config = dict(
    n_layer=9,
    d_model=512,
    n_experts=40,
    experts_per_token=2,
    d_expert=144,
    d_shared_expert=0,
    activation='swiglu',
    moe_layers=[1, 2, 3, 4, 5, 6, 7, 8],
    router_score='sigmoid',
    normalize_top_k=True,
    routed_scale=1.5,
    balance_loss=0.00229,
    balance_bias=False,
    n_groups=8,
    groups_per_token=2,
    init_std_router=0.0152,
    lr_router=0.000479,
    vocab_size=32000,
    norm='rmsnorm',
    norm_eps=1e-05,
    tie_embeddings='early',
    optimizer='muon_variant',
    lr=0.00205,
    beta1=0.95,
    grad_clip=1.0,
    batch_tokens=65536,
    seq_len=1024,
    train_tokens=462600000,
    steps=7059,
    dataset='wikipedia_en',
)
Below are experts of layer 6 (counted from 0) of a mixture-of-experts language model. Rows are named router (the router's row for the expert), down (a neuron's output weights, with its number) and show model dimensions 0-63. Each number is 128 + 32 x the weight over its row's rms, rounded and kept within 0 to 255.
Before each expert's rows: a language model's description of what the expert responds to. This comes from a sample of Wikipedia text that the model never trained on.

# expert 25
What it handles: Mostly by, using, via, through, under marking agent or means, plus by-election, list-introducing colons and line breaks.
router [138 128 136  99 154 100 130 131 117 108 142 140  72 142 148 105 115 136 100 189  85 110 116 197 146 163 141 125  67  76 147 118 101  74 139  63 159  87 137 135 142 143 140 137 151 117  97 167 138 142 118  67 131 115 177 144 170 184  98 164  92  97  96 132]
down0 [168 116 153 113 101 159 112 160 109 151 120  85 128 125  73  67  92 165  94 140 153 204 104 124 127 126 144 136 155 107  92 127 108 115 137 179 114 157 144  73  86 109 109 141 151 133 119 139  99  82  95 199  88  69 148  95  97  99 147 149  99 112 160 105]
down1 [150 184 128 126  91  91 127 122 133  94 118 128 130 200 143 159 118 124 113 142 174  59  99 136 154 121 152  58 174 181 162 121 112 123  79 136 105 116 123 120 127 141 113 111 128 134 121 109  92 142 162  79 174 133 166  64 113  64  51  85 169 174  51  89]
down2 [ 98  89 123 132 145 124  89  91  90 131 150 201 129 120 130  97 121  70  97 178 111 160 169 133 159 189 125 184 132 177 116 174  73 140 142 149  76  63 155 141 150 117 170 127  27 147 142 186 115 166 130 151  94 159 125 132  94 196 140 130  52 147 140  97]
down3 [135 187 106 107 112 157 122 107 191 124 117 144 116 104 132 156 130 126 120 105 187 183 151 107 100 159 175  70 166 145 117 132 166 138  81 138 153  93 128 157  54 194 142 165 106 148  97 113 138 101 115 104  89 124 164 146 125  70 137 129  51 217  95 144]
down4 [141 111 179 118 123 113 126 129 137 126 124 107 181 171 121 126 155 109 138 163 114 136 118 124 197 197 165 137 135 163  95 142 153 120 186 137 148 124  50 124 116 171 145 161 136  78 161 143 121 142 196  69  96  92 146 147 125 137 171 189  93 150  83  77]
down5 [126 122 139 154 148 139 151 155 130  93 104 122  96 102 116 139 120 153 108  88 134 111  89 201 106 106 108 139 118 108  91 127 179  84 144 132 108 105  87 190 158 143 142 159 156  87 139 161 158  98 158 169  68 116 135 149 128 162  83 140 141 149 113 143]
down6 [ 66 106 117 137 150 130  67  93 130 141 206 114 143  80 164 177 134  76 139 131 162 143 115 142  90 133 204  62  67  61 101 199  81 105 162 170 150 156 145  87 122 106 161 180 101 144 157 191 136 200 130 123 139 146 151 108 162 101 147 125 134 117 144 147]
down7 [163 123 123 172  77 131 163 110 136 137  50  71  92  90 104 156  91 138 142 168 161  97 166 144 139 165 162 130 132 153 135 101 162 102  79 194 110 123 124 166 104 146 137 106  37 102 188 135 117 183 130 163 153 160 122  91 162 122  94 107 132 119 138 149]
down8 [139  94 158 126  74 134 148 103 145 156 115  90 133  95 126  93 124  98 168 141  98 183 174 122 157 154 100 138 148 113  60 146  99 117 141 127 136 107 109 122 146  40 163 188 142 152 168 125  87 126  96 212 155 122 144 118 136  77  95 129 131 135 148 160]
down9 [130  84 142 119 237 110 160  99 119 175 181 172  98 142 110  96 166 130 140 159 125 114 140 111  91 109 101 111 141 154 124 172 150 124  85 140 148 127 190  58  93 115 168 146 139 140 129 100 112  64 143  68 126 151 128 144 109 138 111 155 204 170 149 167]
down10 [ 90 147 140 112 136 127 165 130 155 107 143 182 115 160 127  61 141 131 115 112 113 135 108 112 139 113 116  79 178 151 111 138 110 115 150 132  74 141 179 157  84 110 148 158 154 158 165 202 120 107  78 107 132 179 151 163 117 168 146 110 153 114 187  94]
down11 [123 135 214 126 126 136 146 153 109 156 114 143 121 134  69 148 112  55  95 105 118 140  78 175 102 110  94 138  98 126  70 122  74 116  83  99 119 144 137  88 132 153 172  73  20 140 181 177 109  92 168  64  97  59 115 126 143  77 130 124  91 171  99  81]
down12 [137 149 129 177 124 105 172 127 132 131  60 110 144 144 169 211 156  48 162 157 117 150 165 193 128 153  82  60 140 107 139 105 138  76 132 156 114  91  92  77 126 150 150 164 151 144  96  67 118  93 145 184 112 167 212 121 153 152 124 139 120 102  86 182]
down13 [109 132  89 127 106 167 129  60 157 142  72 101 112 162 163  79 138 154 111 154 162 148 108 154 152 127 130 179 124 212  65 161 175 139 134  87 105  82 159 183 117 127  92 119 148 103 131 147 159 111 151  96 142  61 122 123  95 154 140 193 169 186  92 145]
down14 [173 133 148  92 113 144 134 115 159 126 109 144 125 104 136 133 161 103  56 112 138  69 108 143 147 109 135 127 134 191 146 104 136 106  84 113 109 122 120 121 115 104 114 142 135 105 124  58  95 101 170 126 106 152  99 129  66 105 133 157 196  87 160 148]
down15 [139 120 135  80 173 133 120 119 129 146 117 166 154 186 168 116 161  82 127 133 122 148 104 109 125 164 138 193  58 105 126 179 133 153 117 109 137 153 122 123 196 167 156  60 157 160 147  75  78 133 130 119 104 104 153 110 111 151 184  97  96 121 180  79]
down16 [ 72  83 135  77  99 103 178 126 139 102 149 184 126 112  79 126 198 101 146 113 151 102 145 114 150 132 166 100 160 172  91 145 135 136 128 138 124 101 154 148 121 173 139  96 157 127  61 142 174 105 134 179 158 131 127 160 152 111 197 108 143 170 142 107]
down17 [124 166 103  84 119 144 187 121 122 128 127 152 148 110 110 212 110 150 102 140 156 154  76 127  96 135 174  98 127 198 165 141 113 105 128  91  85 155  94 114 140 123 131 121 193  73 116 137 114 120 173 163  34 168 127 124 150  80 121 176 137 154 144 153]
down18 [194 115 159 115 102 123 191  92 179 119  71 147 121 107 103 141 148  60 123 125 154 154  98 103 114 117  84 124  97 141 100  90  90 121 167 120  90 115 148 188  94 109 159  81 147 156 116  80 129 157 116  91 104 123 115  43  76 136 137 118 155 124 107 141]
down19 [165 141 152 111 127 123 131 107 114 142 156 136  94 155 135 132 166 143 137 127 113 160 121 125 131 201 172 180 101 152 168  97  97  76 163 114 101 166 120 143 105 102 135 136 101 136  80 140 216  93  70 132 112 105 116 125  93  76 126 151  85 100 186 155]
down20 [124  98 118 146 168 137 116 140 181 118 145 188 136 131  72 119 150 105  81 162 112  82 141 120 145 115  85 111  93 123 162 136 116 138 175 152 147 114 146 207 157 108 122 161 116 161  84 108 154 147 116 107 120 129 108 139 103 130 133  95 105 107 119 147]
down21 [119  95  93 175 138 131 148 154  91 128 109 147 189 149 144 151 129 111 121 115  88  80 105  65  78 151 137 114 201 138 109 140  83 134 125 100 118 162 118 129  70 164  90 167  90  94 148 125 123 164 113 127 167 145 140  90 184 104  70 135 148 100 106 151]
down22 [170 154 165 162 169 146 156  89 107  87 127 159 142  90 109 118 139 151 196  92 133 101 142  86  94 148 165  73 126  94  58 158 182 103  77  85 115 141 196 115 127  76 146 152  52 172 150 148 136 148 172 110 142 104 154 154  61  99 171  87 141 108  69 120]
down23 [143 117 122 128 140 143 156 100 118 144 168 106 186 158 133 162 111 157  66 110 155  45 140 162  84 131 141 115 163  82 105 108 108 166 136 112  94 106 121 157 105 150 119  93 139  94 174 162 139 146 140 151 105 178 131 105 122 126 102 184 109 113 157 151]
down24 [114 140 141 136 122 125 133 188 158 125  39  83  94  89 135  93 121 163  62 127 106 159  80 167 107 104 136  47 111 117 125  83 106 116 116 184 158 169 112 124  90 103 144 134 136 134  77 194 109 100  75 129 146 135  91  67  60 112 113 163 117 154 155 149]
down25 [192 153 113 174 161 128 191 179 206 132 158 149 153 145 135 115 155 132 114 133  72 115  91  98 131 125 122 201 116 140 125 118  78 119 133 181 134 112 147 126 143 153 140  71  48 129 159  89 174 119 169  71 115 139 121 105 122 122  82 137 154 120  95  60]
down26 [113 139 130 162 128 137 147  87 123 126 149  80 138 128 193  79  89  74  91 109 148 125 126 145 195  94 137 149 114 170 103 117 129  86  76  58  81  78 135 158  96 165 155  78  94 114 127 121 136 102 134  71 173 166 148 129 125  79 179  93 124 112 124 173]
down27 [146 124  92 202 118 120 151  84 106 100 155 116 120 112 162 102 149 114 187 114 200 132  70 124 147 113 121 115 115 163   0 122 153 171 122  14 193 159 160 189 107 196  85 148 146 201 117  90 110  66  88 128 178 215 158 158  80 155 166  72  98 134 143 160]
down28 [117 187 107 118 154  86 124 123 160 129 121 126 161 171 126 170 141 118 105  82 149 118 142  98 115 157 144  98 159 135 165  92  94 181 103 130 103 138  59 119 127 128 158 136 135 157 122 202 132 105 116  93  98  67 160 149  83 106 109 162 126 122 123  58]
down29 [155 125 199 112 139 101  96 153 139 140 133 135 127 146 112 113 169  94 145 104  75 143 177 111 163 127 188 134 171 176  71  71 131 160 151 128 125 141 142  73 172 118 106 111 155 174  67 118 149 102 117 188 121  75 112 113 170 143 153  76 103  95 136  94]
down30 [164 159 150 110 107 105 109 112 124  93 137 117 188 177 100  98 155 135 110  92 158 159  92  94 143 169  85 164 121  93 169  82 100 130 151 160 182 139 167 101 114 149 109 146 115 154 154 106  55 158 116 171 135 148 160 147 145 143 163 120 116 111 127 101]
down31 [111 103 128 158 150 110 143 143  82 147 120 111 101 137 148 170 156 164 157 126 144  95 209 162 156  91 140 158 101 158  99 187 168 149 121 140  79 141  97  48 140 217 125 111 174 158 145 133 108 120 131 103 155 140 154 128 119 145  95  93  95  86  74 147]
down32 [123 100 135  94  91 151 160 143 148 138 162 129 123 115 134 137 137 145 144 148  94 204 121 122 119 151  73 111 123 119  76 159 110 118 150 169  76 143 159 116 195 148  92  93 178 114 138 108 127 129 115  93  99 149 100 174 107 146 166 126 100 136 137  79]
down33 [107 148 130 183 109 140  82 123 138 120 112 109 159 180 177 116 119 132 144 117 126  69 144  87  71  98 127 168  66 121  95 151 157  50 191 127 160 149 143 157 120 106 111  98 138 170 134 189 171 142 112 131 125 135 112 160 123 165 156 110 159 126 140 115]
down34 [164  78 110 125 160 111 144 134 107 151  91  93 139  96 144 129 111  62 167  70 102 126  44 128 116  74 209 135 124 139  87 162 165 131 144 159 153 102 133 191 166  85 158 128 164 154  83 119 158 156  62 160 134 116 107 116 151 169 126 141 145 168 108 129]
down35 [116 117 117 147 129 123  35 152 137 166 119 120 135  96  89  85 115 160 207 134  82 145 122 117 136 111 138 152 142 123 156 104  98  84 177 163 124 130 114 156  97 153 133 137 116 164 121 184 143 122 135  48 137 173 126  88 147 115 150 127  95 135  51 102]
down36 [117 162 126 137  82 129 152 147 166  98 109 145 119 177 145  75 125 119 150 146  45 107 134 125 221 157  97 136 175 152  98 147 160 143 163 154  70 180 149 105 126 130 114 153 148 205 143 163 150 136  95  76 110  87 138 113 118 116 166  92 148 127 115 150]
down37 [165 113 126  96 147 137 102 163 184 196 145 122 163 152  76 164 100 105 154 102 176 173  91 150 139 177 149 107  71 177 125 181 135  96 115 128 140 125 107  86 115 129 150 141 159 145 164 101  96 137 118  93 161 115  99  85  95  77 110  91 111 116  97 116]
down38 [171 173 131 130  59 149 107 124 114  99 128  90 129 152 110 129 120 106 158 200 140  67 164 109 120 104 170 116 123 118 104 153  93 151 154 206 131 207 162 170 123  72 105 145 124 164 108 152 128 113 137  75  74 129 211  93 155 112 168 139 129 125 144 131]
down39 [ 84 145 116  90 151 129 121 159 134 134 124  62 156  98 128 126  94  72 127 128 123 158 121  84 162 113 106 123 148 148  95 115  74  89  74 158 163 158 158 109  86 170  94 155 140  90 204 184 153  85 145 138 101 109 130 120 158 132 129 155  76  67 145 135]
down40 [125 145 129 167  87  98  70 137  80 154 103 157 132 164 226 161 161 138 184 163 185 130 130 175 162 154 146 106  69 147  90 183 117 140 147 118 111  96 117 125 215 149 190 126  55  86  59  94 141 109 123  90 126 120 135 162  95 148  91 110 148  99 156 205]
down41 [140 163 119 102 206 129 121 118 170 129 153 123 120 173 146 112 119 109 102 143  96 206 174  94 149 154 133 133 109 109  92 175 115  52 146  92 119 136 109 121  76 169  91 103 104 106 118 103 132 150 202 119 110 112  72 134 155 117 125 129 170 200 137 125]
down42 [134 171 133 153 134 133 157 124 157 101 122 106  88 155 135  19 127 136 133  99 200  71 134  74  99 150 157 132 121 114  91 152 143 194 129  87 158 155  88 144 120 154 102 112 159 131 135  74 137 127  23 111 129  75  49 120 129 211  92 102  49 101 172 152]
down43 [122  71 137 143 147 131 148 113 115 149 101 136  97 102 194  88 169 134  82 148 108 195 141 155 153 152 173 128 151 140  75 171 167 122 124  93 140 100  73 114 132  83 148 155 162 158  65  59 108 145 118 197  49 200  89 174  87  99 175  75 130 130  57 130]
down44 [135 148 147 154 125 135 150  94 141 118 168 157 144 172 127 188 160 140  54 160 144  79  68 105  61 157  81 115 102 186 105 117 147 119 112 109 107 128 151 149 173  86 134 106  59 120 156 113 154 138 140 144 114  98 139 135 135 142 140 155  76 162 115 119]
down45 [ 91 108 103 120  83 147 149 108 126 200 159 153 113 125 139 149  60 151  98 182 114 115 127 105 109 155 103 124 145 131 133 106  86 166 110  89 130 122 139 166 189 138 112  97 115  98 115 144  80  98 123 130 111 170 100 120 104  92  81 149 148  89 103 185]
down46 [102 105 155 128 155 200 102 148 105 150 195 129  89  80 190 104 137 109 124 127 111 155 144 113 145 112 142 136 168 140 170 156 141 176 124 140 155 157 171 177 158 143 182  83 164 144 109  90 187 142 226 118 143 118 143  65 134 104  71 101 118 125 179 118]
down47 [134 115 160 168 130 142 129 144 136 131 164 103 133 124 105 130 156 125 138  95 120 143  94 143 176  87 145 123 133 147  89  74 155 107  79 143 119 116 183 148  91  69 133  63 143 143 147 160 152 125 118 134 174 193 163 123 146 103 109 171 126 107 119 146]
down48 [161 109 164 112 128 166 165 149 138 114 134 104 150 150 161 121 111 134 169 167 135 215 151 131 127 114 133 131 103 137  65 150 103 149 134  85 101 184 152 192 163 129 140 109 191 136 135 186 189 189 151 214 171 146 107  93 108 145 168  92 118 130 104 157]
down49 [143 101  94 135 135 182  89 154 104 115  73  76 139 122 163 145  46 139 127 152 188 131 125  72 105 195 112 133 142  85 130 122 127 119  72  89 105 117 159  84 120 147  68 133 171 104 132 119 105 122  68 136 142 136 145 133 100 172 179 108 149 108 118 152]
down50 [134  93  64 158 149 153 164 109 107 140 123 171 103 130 141 129  96 135 129 119  96 171 164 188 203  68 143 139 156  86  80 118 118 143 134 108 108  78 134  79  71 141  79 160 115 157  67 131 137 211  63 110 120 142 144 163  96 177 128 138  92 104 146 172]
down51 [138 121  77 242 151 125 141 134  85 123 134 137 139 109 120 107 120 135 130  80 153  88 165 106 107 153 216 122 136 151 136 124 168 108 120 181 166 121  89 166 105  81 112 151 115 156 145 158  96  61 110 183 179 147 132 118  84 144 103  83 123 164  71 156]
down52 [169  66  79 131 108 105 168  96  96 155 131 151 136 120 154 145 104 126 124 136 145 114 137 101 128 211 128 125 111  95 101 181  88  75 182 103  89 142 184 150 111 106 151 114 136 133 119 107 103 116  51 108 147 114 108  93 169 154 101 143  68 133 170 126]
down53 [ 87 107 117 123 106 104 172 116 109  77 136 110 181 116 137 184 178 121 107 202  78 103 146 147 106 123 118 140 136 127 213 120  19  92 160 141 138  71 147 108 114  83 130 191  95 126 134 105 145  90 157 133 142 178 204 165 111 138 182 103 147 191  72 159]
down54 [139 144 115 146 134 155 169  94  96 135 116 127 143 122 146 170  89 125 133 108 120 131  90 154 188 145  83 127 103  78 130 139 111 135 140 157 171 255 162 176  93 157 122 100 100 165  58 121  93 168 190 118 143 180  75  94 150 110 141 133 128 157 153  93]
down55 [ 90 138 143 146 178 120 150 167 101 113 151 106 211 119 122 176 174 129 165 155 179 136 136 123 116 151 114 128 156 111 217 192 124  73 134  22  87 127  67  86 179 126 128 205 103 100 129 162 146 118 124 177 103 109 151 133  37 112 103 121 140 112 155 144]
down56 [100 115 128 132  92 110 148 136 152 166  93 150  89 105 153 118 118 137  97 165  91 142 160 102  88  80 112 109 115 126 130  98  65 140 165 188 183 147 138 184 104 178 115 139 138 131 106 125 104  96 134  72  66 111 114  94  97  92 159 139 117 153 101 136]
down57 [114 160 104 165 162 131 130  88 118 119 134 158 172  85 177  25 120 152 148 154 134  61 126 118 106 117 148 140 131 115 110 204 152  91 130 107  96 174 149  97 128 110 117 148 164 108 146 183  67 169 116 124 141 137  72 130  93 138 129 132  58 195 158 139]
down58 [135 154 121 120 140 144  80 143 116 116 151 144  47 133 144 136  81 110 165 199  77 145 182 128 145 147 117  75 131 135  94 187 104  98 100 154 115 107 124 133 139 124 119 119 127 156  86 157  77 123  76 162 135 140 142 143 172 125 146 129 171  97 181  50]
down59 [123 105  88 113 176 147 138 126 139 134 144 121 155 128 156 152  69 142 175 105 163 165 102 176 162 164 165 125 146 168 130 103  80  56 137  74 115 113  86 119 185 134 162  27 103 116  86  83 109  98 104 114 163 136 185 105 165  92 133 129 131 158 189  86]
down60 [153 157 137  99  94 125 133 134 176  75 157 133 122 130  90 170 143 167  93 191 142 118 165 163 120 124 120 156 168 117 146 103  99 143 160 132 133 109 134  70 121 113 147 144  59  93 130  97 131  93 204 145  74 159 156  68 159 111 124 108 113 137 123  89]
down61 [ 99  91 124 165  98 170  95  84 134 110 157 188 142  85 113 169 159 109 139 175 163 123 129 147 154 171 170 110  82 143 161 122 109 156 145 102 145 137 128 133 111  63 188 146 152 174  96 142 147 120 140 114 104 130 162  79  90 111 197 131  80  98 191  69]
down62 [180 104 177 131 162 154  97 145 132 133 136 127 162 141 148 139 142  90 160 180 111  57 141 138 139 129 155 164 104 143 135 160 142 196 169  51 138 182 148 158 116 121  87 186 111 134 133 110 107 139 140 163 118  76 169 145 120 138 131 153 103 101 147 161]
down63 [100 157 159  72 137 169 162 111 130 158 112  95  95 189 155 123 137 147  86 144 249  60 130  74 126 100 121 150  98 122 127 128  97 127 161 136  97  75 193 125 143 185 145 177  63 175 107 117 108 131 151  81 172  55 141 141 206 100 125 115 122  88 110  73]
down64 [153 160 141  60 139  90 112 131 188 141 142 125 135  86  83 123  72 109  96 203 123 124 137 145 146  70 118  99 147 127  61 122  78 151 139 129 119 162 163 131  91 113  82 117 141 161 158 112 116 154 135  77 159 145 117 146 105 157 121 135  52 124  70 134]
down65 [ 97 218  72 107 151 119  89 118 148 136 153 105 167  89 133 157 149 127 166 173 136 110 168 145 133  96 137 160  85 107 107 126 149 120 149 195 123 136  57  99  86 153 176 140 125 149  72 143 130 137 168 150 177 115 133 121 112  76 121  95 150  81  98 118]
down66 [148 143 109 111 166 161 127 120  86 108 197 225 143 111 132 112 138 163 180  57 151 163  95 151 104  88  91 120 111 133 102 100 126 151 102 192  91 170 198 182 194 120 114 117 165 181 149  63 197  83 122  75  72 132  80 105 143 112 121  96  76 132 167  64]
down67 [172 141  76 119 104  93 148 153 134 136 122 126  76 178 151 158 111 157 105  89  92 155 141 163 161 171 164 158 105 200 193 165 165 114 118 124  94  72 155  93 114 122 157 157 133  87 113 100  97 154 162 147 151 191 128  92 100 110 182 103 121  82 135 120]
down68 [224 122 130 120 173 127 117 159 196 133 106 105 172 185 187 144 136 201 145 120 154 119 156 100 157 114 143 127 198 132  64 164 156 132 131 131 199 140 120 146 113 155 160  98 133 135 162 104 115 133 114  95 106 160 136 165 123 149  94 110 138 100  91 161]
down69 [159 103 123 146 144 140 134 125 118 104  53 131 145 126 174 199 188 107 166 145 121 208 143 171 142 166 148 136 109  93 131 153 113  91 145 109  54 124 124 118  57 115 167 130 129 170 255 149  85 155 113 183 141 114 127  55 113 152 187 140  66 132 172 147]
down70 [117 124 155 163 124 119  87 142 133 137 163 156  95 113 184 160 158  95 187 146 149 134  83 137  87 105 157 118 117 123 114 187 119 117  87 137  73 113 146 116 131 157 141 155 120 188 144 123 107  93 160 151  71  90 117 122 134 133 106  85  78  95 132  80]
down71 [130 191 123 125 137 128 159 124 131 154  78 142 127 169 167 132 160 119 184 156 185 167 130  63 149 134 162 162 125 154 124 140  56 136 139  54 127 140 106 144  81 110  93 131 117  73 114 144 209 124 130 116 118 226 151 114 157  95 128  89 213 187 101  89]
down72 [168 131 114 150 137 161 152 133 125 124 138 194  97  88 117 164 124 110 111 185 102 109 123 104 113 194 131 180  71 104  80  75 154 100 172  89  87  96 160  61 101 122 172 142 120  79 146 135 147 161 116 149 161 137 133 157 187 133 114 239 169 123 121 130]
down73 [183  93 168 118 112  98 124 108 114 118  97 150 118 128 128 126 114 141 139 124 112 146 137 170 134 128  98 126 124 126 154 100 165 185 129 121 142 117 122  98 123 162 132 100 117 116  92 137 132 135  94 203 105  99 134 144 127 125 129 120 103 141 100 114]
down74 [ 98  91 154 129 134 132 135 147 116 137 105 141 167 105 126 108 172 118 131 146 148  39 102  87 149  72  62 151 179 133 151 141 118  94 102 137 205 116 129 154 156 103 112 107 133  64 154 115 107 163 100  73 143 139 164 100 133  96  96 138 108  87 132 155]
down75 [139 133  93  98 122 119 164 129  83 173 101 106  79 153 136 135 152  97 136 156  80 178 199 157 118 202 174 153 173  75 161  99  98 139 144 131  91 147  79 123 147 131 139 129 197 184 107  82  25 123  70 102 137  95  99 146  32  78 151 151 153 114  89  95]
down76 [123 130 161 163 127 141 106 104 116  91 113 109 213 246  68 138 105 116  21 165 155 225 107 143 123 142 163 175 137  69 132 111 211 141 136 117 145 154 168 125 116 123  78 109 162 111 136 110 142 131 158 143  99  70  71  92 109 144 149  90 135 139  92 116]
down77 [170 103 158 169 106  93 102  89 119 114 133 104 154 124 142 102 168 124  94 111  75 170  62 115 217 136 123 121 129 137  85 194 177 178 149 133 145  97 115 216 110 119 164 122 181 123 108 139 141 183  93 164 137  92  55 107 111 143 141 124  92 157 175 143]
down78 [141 109 144 107 117 114 134 120 124 115 178 161 146 105 163 153  81 140 165  93 148 123 121 128 144  79 122 121 102 101 157  37 131 168 105 175 159 163 136  88 122 108 173 166 136  94 112 114 100 199 168 133 155 134 211 107 186 153 149 144 176 121 120  91]
down79 [134 131 122 176  83  88 131  89 133 139  94 158 137 142 150 123  75 137 112  68 134 133 128  71 117 171  65 151 203 112 149 150 143 157 118 132 116  98 102 113 101 178 141 100 124 120 124 107 114 139  91 102 192 144 123 157 130  88  99 166 103 120 156 126]
down80 [ 85 137  91 105 105  61 120  77 140 148 155  81 160 104 154 104 130 105 114 171 150 111 159 169 179  83  73 112 112 222 177 123 100  28 164 120 147 181 155 170 127 122 148  84 158 146 171 112 101 103 128  99 113  62 140 172  98 166 134 114 125  99 165 109]
down81 [135 111 169 136 106 113 137 116 159 131  98  33  80 133  66 149  94 134 138 101 115 142 107  75 154  86 143 100 151 163 174 108 131  81  76 127 151 178 168 140 211 196 123 200 120 177 114 107 160 164 141 112 135 127 140 129 103  97 156 165  79 112 143  90]
down82 [108 102 143 118 121 125  89 155 129 129  90 174  96 113 192 184 132  73 127  82  56 127  49 172 124 150 101 105 169 139 145  80 142 120 110 159  17  91 129 114 122 147 116 148 108 159 150 134  85 117  79  71 111 133 182 177 187 154 172 176 106 111  87 124]
down83 [108 125  86 145 137 140 125 102  83  72 137 126  95 109 126 126 133 104 154 116 114 156 119 166  67  93 126 144 108 132 100 147 139  79 107 114  95 116 151 122 108 149  81 188 151 120 166 132 139 174  84 129  77 148 128 129 109 135 160 121 119 156 214 187]
down84 [ 90  92  77 179  75 115 122 206 114  97 145  70 150 108 134 110  57  63 136 131 150 189  99 121  86  32 155 113 111 133  71 157 163 147  68  85 115 106 151 102 129 107 109 135 123  86  94 111 105 181 128 165 165 110 114 111 121  67 105  85 100 125  77 117]
down85 [160 102 132 100 114  88 115 107 163  69  79 191 123 153 185 148 172 171 152 207 127 138 148 131  87 165 126 135 130 127 147 166 149 155 152 136  97 122 132 117 235 149 123 119 155 149 125 148 118 152 105 151 119 105 119 115 109  79  87 186 138  71 172 128]
down86 [111 102  86 123 147  96  96 122  97 141  45 141 115 170 121 109  95 134 161 105 159 137 117 162 137 127 109 132 128  95 124 162 134 100 122 101 119 102 124 110 123 117  95  25 129 176 171 134  46  87 187 116 158 148 134 127 130 113  96 124  94 128 140 101]
down87 [141 143 124 107  76 175  97 103 112 128 184 119  83 188 210 175 182 156  80 203 117 112 152 120  85 162 154 145 166 146 216 113 113 161 171 132  85 189 109 135 159  63 145 106 189 137 127 150 112 173 150  87 164 134 107 186  90 152  70 143 182 120 172  30]
down88 [157 117  80 117 104 109 111 158 127 127 136 157 127 149 113 133 144 123 120 113  92 142 143 131 158  96 171  83 129 191 148  52 167 110 176 146  83  90 116 126 148  93 118 129 159 159 139 125 128 127 183 187 144 117  80 125 172  70  66 183 136 143 112 140]
down89 [132 128 102 107 191 125 133 137 104 106 177 158 125  72 108  99 101 119  57 132 113 129 154  88 136 171  93 135  67 123 101  85  84 130 125  85 126 111 142  79 138 173 118 113 116  94  80 111  73 151 149 118  95 129  77  71 124  80  80 193 107 119 152  88]
down90 [130 109  54 145 153 127 130 103 109 136 159  92 153 106  85 130 135 160 148 104 135  59 143 115 117 140 200 105 113 134 161  97 138 182  89  93 100  80 116 164 172 140 120 126  89 130 145  85 134 117 120 100 170 181 114 157 157 136  92 129 144 132 111  73]
down91 [151 144 160 131 139 140 136 130 102 131 139 138 155 136 107 126 112 130 126 102 179 160 103  92 134  84 102 131 160 114 155 142  95 153  67 212 143 103 144 109  97 105 183 194  73 150  90 130 141 133 133 124 167 115  90 140 152 185  81 175 112 111 111  71]
down92 [114  95 130  62 100 126 121 159 117 145 118 109 147 147 143 113 156 111 158 213 119 162 147 115 132  96 104  85 114  99 142 136 116  90 128 112 112 212 112  81 158 107  55  81 117  75 101 114 121 133 133  87 119 140 162 139  95 115 102 118 109 156 125  97]
down93 [126 130 101 155  72  86 137 162 130 131 130 111  70 106  71 104 139 128 114 113 104 118 116 122 210 139 109 135 140  97 143 146 128 151 126 132 124 130 110 175  90 137 116 174 122  86  93 105  95 116  62 153  93 169 126  98 136 138  59 100  32 117 166 127]
down94 [161 160  94 106 102  98  96 135 163 142 113 148 141  94 133 111 138  62 112 126 125  97 108 135 131  88 134  80 140 116 154 178 169 131  97 158 170 103 161 132 137 119  77 139  91  91 108  65 103 154 134 171 122  92 107 156 143  81 197 111 126 150 142  80]
down95 [144 121 193 138  81 148  90 114 142 137  88 126 120 143  50 102 160  71  93 136 153 184 135 127 161 157 113 125 135 143 116 108  98  92 116  68  96  85  97 171 204 119 114 147 122 135  94  93  86 112 144 131 163 161 160 118 168 180 111 120 143 159 117 138]
down96 [118 155  77  95 132 110 139 137 167 123 113 108 114 135 140 121 133  85 132   0 160 137 162 126 172 138 148 162 109 106 143 154 100 180  59  68 100 187 192 111 121 135 161 116 103 113 127 114 149 173 125 122 173 144 125 142  94 127 122 105 178 144 177 210]
down97 [ 90  67 161 112 145  85 126 139 178  89 128 124  69 111 169 165 119 135 100  96 117 119  89 169 175 109 149  77 123 200 236 131 100 134 130 175 130 161 162  87 163 120 135 151 136  63 142 173  84 166 191 135 111 112 105 126 128  93 116  97 157 146 126 104]
down98 [146 152 100 136  95 122 126 104 120 128 158 115 137 122  53 121  67 166  97 149  82 123  70 126 153 131 184  96  46 107 161 127 117 128 179 141 130 152 185 122 105 124  97 126 143  94  98 153 105 126 117 111 140 103 153 102 106 108 158 160 216 129 163 150]
down99 [122 123 126 154 168 146  84 112  87  90 146 127 170  79 110 111 184 160  94  92 127  87 146  75 155 119 122 117 191 153 138 154  89 124 112 146  76 137 216 136  95 105 147 139 132 161  81 174 101 180 134 147 110 128 158 176  61 149 142 137 132 201 157 110]
down100 [ 93 159 159 121 115  69 145  73 103 153 117 131 220 114 127 116 133  95 154 105 144 178 128 149 121  70  75 145 187 148 138 138 187 150  85  79 189 174  70  80 124 124 100 144 159 192 126 125 156 148 119 148 102 156  95 118 105 145 101 117  87 112 121 168]
down101 [179 118 109 125 121 101 130 126  92  75 120  62 125 138 168 163 154  93 124 120 139  91 143  91 116 127 132 110 114 125 156  99 160 123 142 102 158 152  98 123 156  91 125 150 114 133 124 151 133 143 165 153 162 158 195 111 116 195 186 134  29  82 137 135]
down102 [143 152 123  82 111  83 116  71 160 156 136 120 117 141 179 134 159  64 104 102  84 165  60 186 145  82  97 134  95 134  87 167 116  85 144 120 146  68 120  75 135 193 129 163  55 133 145  98 130 100 163 139 141 108 124 142 162  94 195 159  90 124 176 152]
down103 [216 110 139 175 106 151 159 165 198  86 146 123 134 107 199 125 124 152 124 133 167 151 104 125 155 114  88 152  80 206 175 110  82 177 106  87 126 149  90 140  88 110 137 151 115 162  67 102 127 181 113  94 110 126 129 124 143 116 111  90 150 103  57 131]
down104 [103 130 150  61 123 114 131 134 153 168 117 173  80 175 119  87 141 126  94 116 119 136 157  81 144 124  84 114 111 177 102  85 123 152 143 108 109  96 136 111  89 129 198 141 116 113 140 151 121 124 126 126 154 119 123  97 121 101 169 171 134 134 161 137]
down105 [142  94 128 156 164 127 202 152  97 156 124 109  69 151 144 165  98 103 160 162 102 175 148  96  89  66 106 153 153 118  92 146 147 103  75  50 118  85  81 116  85  90  98 172 142 135 176 103 127 114 141 133 185 120 134 154 135 131  75 143 110 178 118 106]